Below are experts of layer 6 (counted from 0) of a mixture-of-experts language model. Rows are named router (the router's row for the expert), up (a neuron's input weights, with its number) and show model dimensions 0-159. Each number is 200 + 40 x the weight over its row's rms, rounded and kept within 0 to 999.
Before each expert's rows: a language model's description of what the expert responds to; "comes after" lists some tokens at least twice as common just before its tokens as in all text. This comes from a sample of Wikipedia text that the model never trained on. Tokens count by the router's weight.

# expert 28
What it handles: Joining words and punctuation: and, or, &, colons after infobox labels, semicolons and dashes in lists, like ratio: and 2008 and.
comes after: ",", ")", "1", "2", "s", "3"
router,244,136,149,170,149,235,263,204,253,237,282,182,195,194,205,180,209,197,198,182,227,195,302,232,197,163,211,220,141,166,155,187,135,230,223,276,211,213,164,273,116,171,153,218,155,190,293,214,173,238,219,230,286,176,206,229,164,206,177,154,178,143,206,142,237,174,246,276,243,124,226,172,242,218,208,203,209,123,174,245,211,170,188,115,113,184,181,297,161,202,175,230,233,193,187,245,187,111,178,159,180,193,273,146,204,232,138,198,200,147,212,186,236,138,282,193,184,218,128,187,146,171,220,172,193,213,174,191,158,201,208,154,233,205,203,168,144,171,200,241,165,207,175,164,185,145,149,203,166,162,230,198,186,201,176,185,215,211,167,254
up1,166,216,265,265,161,223,190,186,244,163,204,229,160,235,263,177,215,191,187,192,217,270,162,224,169,202,244,214,171,146,98,259,187,184,202,221,185,258,210,32,187,169,183,251,146,205,182,126,222,216,238,93,162,218,177,182,225,289,142,230,179,226,186,214,207,133,190,228,234,205,186,168,268,176,208,209,161,257,212,229,277,180,145,162,220,210,158,216,132,234,198,263,188,206,223,230,122,142,190,178,196,204,175,146,208,172,286,171,235,173,178,193,233,208,200,194,198,189,230,209,218,175,218,214,214,116,211,205,153,229,220,219,218,197,182,223,213,173,184,208,215,244,230,210,240,206,246,190,235,136,255,223,288,195,130,219,297,237,163,177

# expert 36
What it handles: Capitalized direction and title words opening proper names, such as South, North, West, New, National, High, River.
comes after: " P", " the", " |", " H", " W", " p"
router,143,192,188,173,254,231,268,237,158,125,248,112,219,205,147,163,114,185,278,163,187,200,200,168,165,181,174,191,262,121,167,253,251,212,220,193,185,240,206,168,232,226,122,217,138,153,213,263,242,169,203,177,258,215,153,200,219,251,189,193,171,171,212,236,254,164,214,173,209,184,204,143,217,273,168,249,270,199,220,224,187,246,181,247,204,194,244,184,238,259,175,233,239,228,181,129,205,142,270,222,172,154,180,154,160,251,162,158,171,210,198,129,193,194,288,187,213,212,169,225,177,213,189,188,246,215,223,152,213,225,230,218,226,117,207,181,281,205,165,216,135,202,197,226,215,220,218,208,198,262,187,109,176,99,199,144,223,167,281,187
up0,211,195,252,245,221,233,212,176,190,136,175,142,188,194,215,73,187,242,209,164,152,226,174,192,250,168,211,213,211,201,234,151,159,244,219,173,218,204,115,156,250,181,148,179,229,272,206,180,183,182,152,201,192,234,141,193,206,251,167,196,255,220,261,170,265,205,274,162,287,157,223,200,196,194,156,160,184,200,152,174,171,228,160,230,276,234,184,242,177,209,192,212,217,257,270,157,223,130,211,237,150,192,174,259,193,297,174,270,165,163,154,188,251,238,207,198,226,227,248,196,188,194,184,161,218,95,149,168,254,255,173,194,228,229,231,228,142,201,232,178,155,198,165,193,257,228,208,243,255,175,184,179,109,207,232,223,218,304,156,161

# expert 11
What it handles: The word "the" in running prose, and pipe separators opening rows or cells in Markdown tables such as election results and discographies.
comes after: " |\n", " of", " in", " to", " at", " on"
router,171,227,191,130,191,124,180,231,178,183,227,239,172,199,266,260,165,179,184,232,234,195,164,160,150,154,185,204,254,204,242,166,170,160,185,152,257,239,264,234,222,178,205,186,199,216,142,239,247,232,194,207,227,156,182,173,97,148,196,183,151,209,241,236,179,164,245,220,234,189,150,190,178,243,202,204,191,161,186,159,243,203,172,219,200,192,249,217,147,242,84,173,154,186,198,154,171,336,140,241,232,167,124,235,139,115,215,183,127,115,206,166,210,193,239,170,219,201,217,179,253,228,201,216,182,233,199,297,200,232,152,212,190,245,209,106,193,186,221,233,194,226,175,175,234,154,165,267,200,249,199,208,212,288,185,235,149,243,173,173
up2,195,238,215,219,262,212,183,230,164,204,271,152,252,242,208,220,188,261,225,172,237,160,219,104,210,182,177,106,231,243,221,192,321,232,166,273,211,218,254,204,198,251,228,205,240,136,200,95,213,218,148,202,207,278,176,191,161,142,235,212,214,208,225,229,249,163,168,133,180,173,238,227,189,208,211,188,131,186,211,192,160,167,226,231,197,215,180,162,229,167,238,259,217,260,164,198,164,196,236,170,204,195,134,167,221,184,192,134,182,159,243,165,199,237,160,230,190,208,129,261,186,138,305,145,188,211,165,189,106,200,172,142,210,229,229,243,255,205,201,241,181,272,216,201,232,203,224,175,207,142,172,200,124,155,206,211,286,161,237,167

# expert 51
What it handles: Ordinary nouns and word endings after articles in prose, such as time, them, people, position, woman, and pieces like -ers, -ason.
comes after: " the", " a", " The", " A", " f", "The"
router,171,218,152,196,263,115,235,239,185,152,204,117,226,124,156,176,146,219,202,165,188,218,205,162,161,148,131,211,283,228,247,308,153,147,233,252,172,238,177,187,187,196,166,165,196,250,232,231,149,186,219,183,300,217,196,217,201,237,222,197,187,163,99,191,189,194,232,213,143,252,258,234,229,174,182,245,212,198,140,238,187,159,258,191,236,184,236,168,216,195,188,215,246,210,228,239,175,181,219,129,242,226,258,138,186,241,217,239,149,228,128,163,199,217,159,218,165,227,233,179,162,175,144,218,222,224,118,285,160,230,159,221,170,225,212,227,278,190,166,203,243,187,190,255,94,183,221,178,207,188,165,180,245,134,184,259,187,204,209,229
up2,192,192,195,161,278,191,217,239,150,224,150,145,218,206,182,223,187,219,185,200,189,177,168,240,88,224,176,186,272,123,213,167,219,191,229,156,197,175,200,238,241,170,149,179,126,237,193,138,175,231,226,229,240,204,232,223,157,213,215,230,231,228,137,210,322,198,246,165,179,169,279,228,130,164,258,147,192,232,241,225,174,202,197,178,180,143,147,152,170,196,205,172,162,144,205,230,156,230,212,194,145,192,196,268,253,156,180,197,195,287,219,206,154,196,212,163,198,151,213,161,189,230,209,242,158,185,231,158,175,224,157,229,210,151,260,250,206,248,237,223,249,193,192,221,258,230,193,81,282,250,237,225,214,158,208,294,138,279,184,207

# expert 20
What it handles: Middle pieces of surnames and words after a capital letter, such as R-enn-er, qual-ific-ations, Mar, United before States, Operator(s).
comes after: " R", " T", "R", " r", " U", " t"
router,132,187,246,107,207,270,137,258,173,240,298,232,138,187,116,139,163,189,228,177,221,191,194,194,186,203,207,170,221,288,146,221,256,219,153,193,192,243,136,137,176,208,182,126,218,242,181,202,185,252,207,167,183,266,168,261,158,179,163,262,221,223,223,185,136,236,206,240,203,233,188,174,193,142,146,197,225,239,224,206,198,239,166,184,138,105,192,195,182,202,167,189,208,153,129,202,192,131,151,241,199,229,204,206,248,154,200,143,180,221,249,256,244,176,213,195,170,203,164,229,237,169,221,144,265,193,106,201,232,224,165,188,162,254,104,209,126,225,194,235,200,203,176,197,238,216,240,247,168,207,239,195,279,172,155,151,229,178,201,208
up0,180,195,221,231,215,212,174,228,184,192,211,216,116,220,88,184,232,192,196,225,199,142,182,175,153,224,192,217,100,211,246,262,234,184,208,185,179,193,163,201,175,144,165,212,194,165,214,168,191,174,180,269,242,168,241,240,142,202,147,180,221,203,155,187,167,276,222,196,232,211,212,238,141,186,205,284,159,209,160,143,179,184,231,213,205,255,202,64,186,201,102,215,224,283,228,169,268,141,169,229,131,204,245,247,292,245,156,154,184,194,231,256,132,229,172,184,251,170,287,208,192,165,194,181,238,216,181,235,218,219,186,241,184,259,192,172,202,269,192,206,175,142,278,279,157,229,193,243,218,157,227,204,236,201,164,249,225,214,172,166

# expert 31
What it handles: Capitalized sentence or section openers like In, On, See, Due, and word pieces after a capital in sports tables, e.g. Dardania.
comes after: " D", " |", ".", "\n", ".\n\n", "-"
router,248,268,200,166,174,242,278,163,231,154,232,263,195,221,174,214,208,150,206,193,207,203,251,158,273,230,238,237,200,180,186,300,212,200,178,223,228,254,172,226,139,102,156,191,219,260,150,234,227,181,182,171,167,271,154,204,159,202,208,196,169,199,199,135,256,169,226,176,217,208,92,164,238,148,192,187,213,234,175,266,214,196,189,258,194,161,215,158,135,277,190,219,159,175,202,215,153,207,191,236,203,175,179,314,163,213,159,239,161,229,146,156,244,253,219,176,152,190,162,186,252,196,137,128,239,204,161,181,287,161,217,252,203,172,197,273,216,174,212,178,208,199,168,256,286,249,273,191,190,208,233,168,245,171,183,168,172,176,194,137
up0,222,171,229,241,232,239,197,205,190,155,156,225,263,256,206,222,172,156,157,169,298,139,194,215,211,194,248,226,241,212,216,255,223,208,192,185,206,274,201,245,171,202,165,164,243,233,212,152,236,142,157,199,186,253,159,215,186,243,182,231,181,78,232,182,163,224,231,139,176,213,195,164,205,230,217,212,171,246,157,213,164,205,176,250,186,160,242,180,192,235,157,256,270,240,197,257,185,188,198,168,163,181,228,150,173,245,122,132,192,104,130,196,161,230,235,269,223,199,216,149,151,283,196,247,151,153,168,198,117,231,204,145,229,199,186,214,250,182,246,282,224,150,153,249,231,166,196,301,245,136,165,192,165,172,204,174,203,257,193,241

# expert 47
What it handles: Single digits ending years and scores in lists and tables (2009, 1948, 6–3), plus the piece am in Dam, namely, Gammaproteobacteria.
comes after: " ", "201", "200", "202", "199", " ("
router,178,228,246,218,173,209,244,254,248,233,240,195,185,197,148,223,201,196,130,202,211,222,258,164,246,222,203,216,226,192,194,88,182,229,245,204,255,162,143,262,217,200,162,245,193,196,164,249,216,161,191,208,173,220,186,289,234,177,168,283,249,194,256,213,254,210,186,184,229,172,145,243,229,237,236,159,211,247,160,205,202,234,206,217,176,226,257,269,186,200,134,161,244,226,182,147,228,179,315,155,158,212,212,179,191,238,225,220,228,207,236,130,214,149,206,172,308,131,193,212,176,189,167,165,193,271,185,287,197,185,242,161,230,261,241,254,180,176,232,202,182,154,231,243,174,146,248,228,215,286,305,246,167,169,166,183,225,169,200,133
up1,256,240,178,104,209,170,206,203,229,104,250,290,215,255,195,180,160,224,201,214,204,209,203,178,185,253,210,171,223,181,220,193,150,161,143,190,168,353,232,191,246,209,141,168,265,244,184,171,271,151,232,185,206,238,215,239,111,208,233,246,126,199,153,191,190,230,233,224,189,194,208,221,133,207,182,278,127,198,206,225,192,191,179,198,252,190,146,201,134,162,217,205,141,184,230,189,196,304,206,222,239,203,223,218,199,180,172,220,210,191,235,152,237,200,175,229,179,156,247,255,183,142,181,188,225,154,207,197,202,265,255,147,240,214,136,205,214,112,199,170,235,156,213,172,168,170,177,246,221,160,208,276,284,208,157,248,216,155,179,168

# expert 25
What it handles: First words or pieces of field labels in infoboxes before a colon, e.g. Position, Service years, Suborder, Elevation; also word-starts like rec, res.
comes after: "-", "\n\n", "|", " (", " •", "Personal"
router,173,268,158,239,148,234,165,193,275,173,235,227,233,205,150,218,259,149,158,177,175,136,195,162,273,203,212,172,213,225,198,186,179,213,248,162,218,171,249,185,249,152,202,196,217,254,208,224,212,182,201,249,155,233,195,202,218,214,270,238,186,212,165,260,189,253,226,165,152,173,204,195,227,135,193,193,242,243,188,197,157,214,208,175,216,283,260,221,253,214,115,242,202,171,184,254,171,252,224,169,209,224,128,173,139,213,205,230,185,193,181,118,276,239,245,216,226,140,148,190,223,161,220,195,222,109,163,207,296,119,197,241,242,241,240,215,167,208,259,208,170,197,198,262,233,203,149,94,202,203,264,241,100,139,198,193,120,190,194,179
up1,252,189,166,217,157,257,249,247,221,172,159,217,166,255,190,219,166,175,157,190,190,178,201,219,220,187,205,207,273,128,236,197,234,255,205,66,172,148,329,240,149,207,170,126,190,183,220,239,173,220,165,241,236,215,274,193,212,216,184,232,184,171,230,173,251,240,121,177,204,130,133,205,215,285,201,240,201,241,131,232,234,213,138,256,202,197,147,189,201,169,133,252,279,219,199,209,215,208,201,227,178,232,221,216,195,171,229,133,171,215,152,234,206,240,183,193,236,188,167,182,264,179,239,186,127,203,244,241,224,152,182,174,139,200,189,217,196,202,194,211,207,265,156,199,121,118,210,220,164,240,205,170,200,263,290,191,180,254,235,171

# expert 38
What it handles: One- and two-digit numbers in score tables, dates and coordinates, such as 12, 18, 81, plus pieces like Ca-uc-asus.
comes after: " ", "–", " (", "°", "′", "_{"
router,194,185,210,197,193,226,185,226,223,206,160,198,157,214,202,213,183,143,81,214,193,128,221,187,210,238,256,243,288,180,205,149,230,198,216,200,185,188,197,225,273,191,145,236,107,136,176,246,202,191,164,184,198,255,164,139,177,173,185,283,189,191,177,258,239,253,224,169,169,210,125,212,244,206,126,255,249,228,169,240,100,236,178,222,137,256,208,214,227,194,131,159,178,187,227,129,187,170,243,161,201,182,215,210,251,238,180,200,187,203,197,193,269,197,131,136,196,159,169,227,280,158,185,238,243,259,170,208,116,225,219,206,178,266,219,207,188,197,241,173,159,189,184,178,266,103,199,208,233,176,209,258,156,171,168,141,229,213,124,150
up2,144,249,227,196,163,199,230,193,205,132,142,207,254,159,177,165,154,232,189,211,186,186,178,199,223,279,177,236,233,152,210,177,165,263,238,168,216,236,140,239,205,143,235,166,157,166,237,233,195,250,163,171,200,146,227,181,265,212,241,226,237,188,240,133,180,190,229,216,234,139,98,192,213,207,162,50,218,260,198,231,153,237,237,218,204,221,194,209,206,123,198,242,216,199,179,158,197,143,172,211,175,172,226,231,164,91,206,162,170,163,244,199,206,234,240,227,221,151,189,208,156,107,248,188,173,272,229,204,229,236,151,130,170,217,235,178,234,216,204,250,228,213,207,197,221,195,296,199,229,150,191,275,214,207,256,205,282,170,268,235

# expert 41
What it handles: Digits inside multi-digit numbers, especially zeros and the last digits of vote counts, years and percentages: 6,140, 1,066, 2016.
comes after: ".", " ", "201", "–", "200", "202"
router,263,190,166,225,143,219,170,292,130,262,213,161,175,184,185,188,181,232,119,214,171,231,157,292,203,191,196,225,207,151,189,253,146,202,263,217,190,175,235,202,160,183,176,251,248,276,196,185,152,219,208,211,206,168,141,153,153,209,223,165,256,129,234,191,271,200,206,143,148,251,328,168,257,209,159,214,157,251,263,185,199,206,135,191,242,195,242,213,240,228,143,159,246,196,239,132,167,290,205,205,214,212,251,211,183,210,167,170,201,213,166,276,168,169,195,180,217,127,226,178,174,201,202,175,185,230,169,182,112,196,217,169,113,138,177,139,224,227,159,187,192,187,241,214,229,223,236,170,248,232,196,230,215,180,151,133,222,254,186,237
up2,159,236,233,238,201,169,171,202,161,198,298,196,267,179,235,188,242,180,230,210,215,221,203,177,182,285,180,206,194,187,200,273,176,209,132,198,243,170,164,187,161,209,186,210,282,158,217,194,241,147,316,207,149,176,183,180,194,216,189,175,207,178,180,213,148,205,168,183,203,226,256,275,188,179,225,194,133,254,224,150,205,246,171,180,207,137,179,248,136,189,234,176,231,191,303,177,200,210,147,137,192,150,260,270,293,236,206,91,252,256,153,183,134,225,278,180,215,234,214,260,225,206,187,225,161,237,175,185,161,212,205,179,94,114,235,207,233,151,180,215,213,146,182,212,199,174,166,198,210,259,182,151,162,182,184,160,176,259,195,217

# expert 52
What it handles: Pieces st, est, nd and lone starts b, c in words like noblest, acoustic, non-standard, bed, cargo, plus digits.
comes after: " ", "–", "200", "ro", "199", " a"
router,182,137,223,208,171,146,234,245,118,231,153,151,198,128,263,150,175,166,181,213,223,182,221,265,180,189,266,237,231,209,196,198,123,178,102,218,197,167,195,204,163,167,203,212,111,182,224,161,202,217,192,197,163,135,224,176,226,225,187,128,192,175,188,182,217,184,213,158,179,193,208,94,240,259,183,237,144,165,165,163,204,200,157,245,165,222,243,226,249,266,121,154,229,209,224,122,276,199,268,213,230,186,204,126,177,265,213,168,241,230,133,201,209,236,184,194,111,176,203,218,159,188,256,180,195,242,211,224,201,222,151,254,185,207,199,173,174,253,233,140,177,197,142,141,221,92,190,208,190,174,182,269,219,259,238,223,137,215,203,160
up1,248,182,187,188,174,284,194,262,121,187,197,224,137,260,212,219,268,167,239,184,180,200,183,209,207,279,198,201,278,190,218,209,213,295,182,143,198,190,283,202,161,248,264,218,251,261,174,240,177,215,193,206,222,184,210,197,165,212,207,222,151,170,142,140,207,280,182,139,160,172,230,203,218,142,239,216,285,184,190,132,249,189,204,203,171,212,221,234,175,132,158,151,177,278,160,172,229,149,200,226,196,201,175,185,229,184,197,240,194,181,230,149,203,183,161,209,165,176,206,275,204,209,215,265,129,176,195,277,158,181,141,195,236,222,206,102,185,279,200,195,198,248,200,250,172,159,245,245,154,110,238,180,240,213,154,209,151,149,128,160

# expert 15
What it handles: Hyphens inside compounds (anti-, non-spore-forming), list-item dashes, and line breaks ending table rows or list entries.
comes after: "\n", ")\n", ".\n", "0", "1", "==\n"
router,204,209,191,102,191,196,151,224,257,140,130,236,122,197,181,238,114,243,260,180,162,145,245,207,234,170,259,210,124,204,215,155,177,77,204,257,178,163,272,163,160,258,204,181,92,190,197,187,251,190,147,184,232,199,157,198,196,177,187,204,187,109,219,115,182,206,220,226,237,227,156,129,136,240,209,230,173,188,178,186,220,191,206,226,190,131,215,219,146,231,179,172,168,185,226,226,114,234,251,176,239,176,188,155,220,240,187,214,222,192,198,211,225,166,201,230,242,222,172,145,228,302,230,169,140,231,200,149,210,181,222,171,179,258,189,237,214,248,158,232,235,153,177,163,185,138,194,193,172,164,191,170,203,259,176,151,171,205,267,225
up11,168,189,156,164,194,190,170,190,218,214,189,210,161,214,257,153,216,172,176,200,139,144,243,261,207,188,202,151,209,106,230,223,159,202,126,143,236,246,131,186,167,217,161,102,171,168,222,178,180,192,267,198,183,243,236,203,220,163,133,187,137,171,204,132,238,264,222,272,138,199,220,217,195,216,240,210,175,181,168,229,291,203,205,259,244,230,191,215,159,222,120,152,145,198,173,159,225,242,203,133,144,251,144,199,169,179,314,175,236,211,289,184,247,139,197,231,166,225,249,201,199,132,206,176,206,224,234,219,261,286,257,243,158,203,215,162,240,226,204,236,236,227,170,191,223,184,227,194,242,295,202,184,188,207,194,184,132,176,236,237

# expert 13
What it handles: Determiners before a noun phrase, mostly a and an, also his, their, one, two, second, other; some word-final "ent".
comes after: " is", " as", " of", " with", " in", " for"
router,129,190,196,170,210,142,180,243,268,254,208,186,157,303,226,174,156,193,159,218,236,210,153,171,240,189,223,193,193,190,155,177,154,223,227,134,156,181,237,230,211,229,255,175,267,135,132,199,270,230,186,156,201,192,187,208,182,183,83,253,234,182,136,255,219,280,224,206,171,222,135,254,255,199,189,174,144,193,264,185,225,157,133,110,209,214,239,118,207,239,193,181,193,202,203,208,201,243,163,168,161,111,187,184,162,221,151,204,136,177,257,251,199,231,254,188,234,196,227,273,130,180,169,199,138,216,194,136,180,194,176,240,196,199,142,187,186,245,207,196,181,310,161,205,232,215,219,223,140,225,171,196,204,178,222,202,156,131,219,190
up0,218,147,194,248,144,246,183,173,138,272,217,237,165,204,184,179,148,137,174,233,264,238,192,265,260,231,194,205,205,255,167,172,148,215,180,234,185,209,312,164,227,241,231,258,230,173,181,234,178,203,168,245,217,216,203,174,250,182,203,225,248,184,226,208,207,208,181,226,290,174,197,192,217,202,149,238,261,213,183,168,172,183,169,184,220,278,225,184,159,203,139,288,173,202,212,195,184,243,208,180,136,166,208,156,216,211,239,163,261,141,101,223,192,197,226,187,178,140,240,198,239,135,254,140,123,233,284,223,171,167,228,154,230,176,201,178,96,177,245,227,253,163,209,159,154,252,155,172,228,150,248,239,180,217,195,147,139,168,244,133

# expert 4
What it handles: Pipe characters separating cells in wiki tables of sports results, election figures and discographies, plus vs in matchups and dash cells.
comes after: "0", ")", "1", "2", "%", "3"
router,152,134,189,206,223,218,171,217,130,259,160,243,149,150,207,194,152,185,188,203,267,257,209,251,173,165,253,190,245,139,175,253,153,242,213,224,231,158,169,140,140,143,205,212,206,133,146,221,184,150,169,246,220,161,202,230,229,193,179,225,229,193,228,212,220,194,177,222,213,175,161,227,165,200,174,201,214,152,160,181,200,222,178,171,139,120,260,205,194,203,223,248,134,134,203,206,174,211,196,175,217,244,239,129,200,110,166,179,250,198,54,215,215,172,207,263,160,203,249,194,234,245,215,237,165,156,148,194,190,221,168,133,288,200,231,113,186,147,209,237,243,181,162,146,220,203,131,216,193,189,142,226,210,175,209,138,255,194,99,168
up1,200,235,150,159,173,180,171,166,138,178,222,132,196,191,207,237,189,228,249,202,235,253,190,205,213,281,189,222,220,189,265,193,203,164,213,225,234,238,236,219,191,271,162,212,160,147,239,196,220,196,261,189,184,137,225,146,141,225,195,195,196,219,191,237,187,189,231,175,285,199,155,188,208,169,168,192,188,149,193,146,124,197,220,151,206,226,183,225,152,195,188,229,151,153,233,125,204,274,196,260,235,277,173,171,205,250,245,183,146,108,206,149,192,156,221,188,136,221,282,176,238,170,256,260,110,221,209,131,180,254,159,113,178,177,205,297,164,215,220,237,189,204,113,290,163,186,222,262,205,218,230,222,200,190,196,191,134,228,279,225

# expert 16
What it handles: Opening pieces such as con, inter, sy, pre, ple and pronouns I, my, our, as in Complete, courthouse, Your.
comes after: ".", " L", " and", ":", "-", "L"
router,249,196,234,246,205,192,217,160,200,241,162,148,109,204,169,237,187,196,270,198,159,141,156,274,233,206,180,233,273,241,171,221,225,183,152,174,248,212,209,184,268,225,178,201,206,211,191,196,266,279,204,205,251,173,201,231,128,173,190,239,146,181,290,114,212,221,176,214,193,188,187,144,260,257,198,150,189,222,271,223,228,179,226,159,133,188,225,174,174,213,234,222,166,194,147,163,162,115,159,230,237,156,215,179,179,148,217,208,213,206,208,188,225,214,215,97,220,184,188,164,153,222,164,224,204,235,206,211,294,189,185,200,160,191,183,171,258,121,204,80,163,133,174,163,231,251,201,151,178,195,210,120,267,238,146,183,216,135,243,222
up1,107,182,254,205,112,218,169,191,133,180,162,226,251,177,180,200,179,177,143,229,168,260,166,195,152,159,111,175,150,253,267,186,267,184,83,199,218,189,200,205,186,274,170,237,150,223,160,221,209,190,243,228,174,168,177,176,210,126,200,193,203,171,219,214,203,207,149,174,156,215,213,177,242,195,152,190,226,256,257,218,175,120,213,226,201,190,202,172,267,276,192,185,184,191,204,178,228,204,210,125,208,217,171,230,186,187,243,245,192,209,151,151,151,155,285,274,209,240,274,158,211,191,153,240,268,226,222,184,147,175,274,230,214,200,243,245,199,253,226,182,179,144,240,217,148,252,198,248,177,186,161,220,190,243,176,241,220,268,263,112

# expert 33
What it handles: Single capitals and uppercase abbreviations in codes, country tags and table entries (CCD, MIN, ITA, USA), plus == section headers.
comes after: ".\n\n", " S", " C", " N", " M", "I"
router,202,255,159,213,264,263,189,198,186,162,170,200,177,269,227,276,191,208,226,207,220,189,274,193,154,189,239,192,187,186,137,188,274,108,267,231,195,154,188,203,230,205,228,180,181,129,206,242,127,200,231,188,194,250,211,286,171,186,198,283,223,247,195,220,267,230,265,133,234,251,273,146,274,197,254,210,276,273,204,206,227,243,284,236,142,203,190,233,205,174,187,185,221,203,159,223,162,187,222,278,179,191,168,174,230,166,141,245,236,187,177,262,191,170,182,193,202,190,199,214,118,121,222,263,230,204,235,209,228,225,248,129,219,144,155,223,242,151,121,225,216,192,242,181,176,193,216,249,235,223,251,159,241,209,184,163,230,184,184,249
up3,290,153,155,125,165,183,174,221,163,247,230,263,252,222,182,192,149,130,280,212,162,126,239,248,181,164,138,209,202,209,159,215,181,283,212,194,178,203,167,223,218,190,211,208,134,165,221,184,131,238,292,239,253,156,157,203,195,132,138,232,236,230,204,223,174,258,211,171,148,200,195,216,192,189,222,224,229,166,188,137,223,194,254,229,196,228,251,222,150,119,208,183,227,290,196,183,213,241,206,263,165,231,182,165,170,243,206,169,278,245,184,206,188,205,168,231,267,215,145,215,170,161,210,192,102,172,205,179,236,174,148,163,214,185,117,230,196,174,204,228,179,187,170,206,158,280,242,174,260,155,253,265,243,225,147,164,231,231,241,165

# expert 6
What it handles: The word as (known as, as well), sentence-initial pronouns He, She, They, and compass words north, south, became.
comes after: ".", " (", " \"", ",", " such", " known"
router,174,181,174,237,171,186,256,179,151,194,144,111,192,131,249,152,160,187,184,225,191,166,192,138,199,241,265,193,251,157,201,134,115,150,205,178,236,187,199,263,216,207,195,173,216,147,170,191,194,242,173,168,130,178,222,163,222,176,193,149,109,208,163,168,243,252,154,232,252,230,212,185,182,254,149,160,162,148,192,254,258,184,174,143,237,232,194,137,228,247,190,146,157,165,168,196,227,170,183,169,188,169,280,195,213,205,179,199,189,191,221,139,237,210,220,160,174,183,235,255,280,246,212,154,265,254,169,204,191,104,180,195,230,154,249,179,222,148,185,241,149,295,187,195,222,224,196,179,125,202,192,220,147,270,238,214,137,170,212,106
up2,194,238,208,263,226,231,195,140,269,176,250,159,198,127,206,236,260,171,189,188,197,207,261,141,243,159,122,209,201,204,238,136,235,220,178,195,123,206,194,165,171,212,190,228,161,198,78,90,190,188,203,162,174,195,179,227,218,189,215,267,298,182,182,186,191,221,181,189,252,141,153,254,163,297,187,153,161,216,199,217,269,236,223,186,233,210,209,287,176,159,151,130,209,212,199,195,274,212,169,221,242,106,193,183,227,209,205,184,179,223,286,208,216,146,302,223,163,233,231,162,156,237,161,175,178,217,212,179,210,206,269,192,154,202,235,245,142,263,166,194,181,188,218,199,204,165,166,187,165,191,205,158,207,184,133,177,208,269,228,186

# expert 27
What it handles: Common function words mid-sentence in prose, mainly was, of, is, that, were, but, when, as in "the set of" and "name was".
comes after: " the", " It", " it", ",", " he", " which"
router,166,184,178,182,233,123,244,237,165,108,245,92,181,172,267,200,206,223,139,153,132,316,205,180,238,174,246,126,202,223,199,282,168,215,128,248,216,163,136,130,161,179,219,210,138,225,279,214,200,179,168,124,198,208,213,174,239,179,222,163,167,165,225,263,214,210,162,208,246,146,185,246,135,206,176,199,170,168,190,242,254,142,185,186,175,213,183,206,124,200,226,234,221,227,195,168,131,166,163,207,202,177,211,169,168,176,162,270,187,222,169,191,299,154,181,149,178,220,199,205,142,207,197,158,171,224,202,247,195,215,205,231,167,240,209,188,307,211,157,208,202,269,145,202,239,181,251,223,217,113,225,209,229,243,193,207,195,207,191,193
up1,159,176,228,154,163,209,239,191,226,208,217,234,113,207,263,212,210,163,253,255,222,246,186,135,223,293,199,201,152,170,178,181,226,164,181,135,188,213,172,216,214,192,230,225,115,245,207,233,220,231,239,234,212,133,205,216,204,183,180,184,106,200,218,254,232,272,230,290,196,177,222,208,138,186,204,185,183,190,205,137,198,142,219,129,232,194,166,179,199,219,175,155,151,146,198,175,271,180,221,191,176,208,222,218,211,180,253,191,226,177,241,191,275,185,165,192,156,212,200,201,204,228,174,183,194,238,179,211,209,116,104,238,205,93,215,202,125,231,306,216,238,209,236,205,232,288,286,175,194,111,226,263,243,215,165,135,179,137,208,217

# expert 37
What it handles: Opening quotation marks before titles or quoted speech, sentence-initial The, and linking words like also, including, such.
comes after: ".", ",", ".\n\n", " |", ").", ":"
router,245,169,215,204,140,169,220,235,276,189,242,188,164,223,241,161,169,275,203,220,181,247,235,196,216,199,189,203,265,165,194,135,211,208,141,248,190,150,202,203,186,189,114,188,160,283,143,183,168,219,229,201,197,185,205,233,151,161,225,235,177,169,169,244,184,237,196,264,221,151,220,196,178,126,160,258,198,230,226,289,229,241,263,218,196,212,145,196,161,275,160,222,210,172,168,253,223,178,142,195,219,149,278,187,154,283,198,267,218,214,127,181,185,232,276,226,300,197,77,241,237,210,137,181,216,200,201,193,252,170,225,224,163,167,247,236,176,232,216,114,180,183,180,203,243,210,242,201,193,269,164,180,205,190,265,256,182,178,203,262
up1,203,92,220,206,220,211,233,208,271,226,174,190,156,131,201,158,153,173,151,223,145,131,167,173,243,197,125,171,183,177,249,193,186,143,231,235,200,199,187,215,175,204,234,116,183,258,211,208,304,203,230,285,243,216,184,163,196,182,193,157,163,142,205,203,166,251,189,187,173,180,208,268,190,225,246,275,226,238,250,297,137,159,255,194,205,243,200,179,178,161,232,245,169,167,243,159,133,184,173,174,150,233,239,147,147,244,188,245,165,312,259,187,146,191,254,173,199,254,218,177,162,257,215,241,180,222,207,204,127,170,204,219,220,143,274,214,210,177,222,201,193,192,183,281,238,180,192,243,180,208,166,180,232,219,255,154,160,156,217,235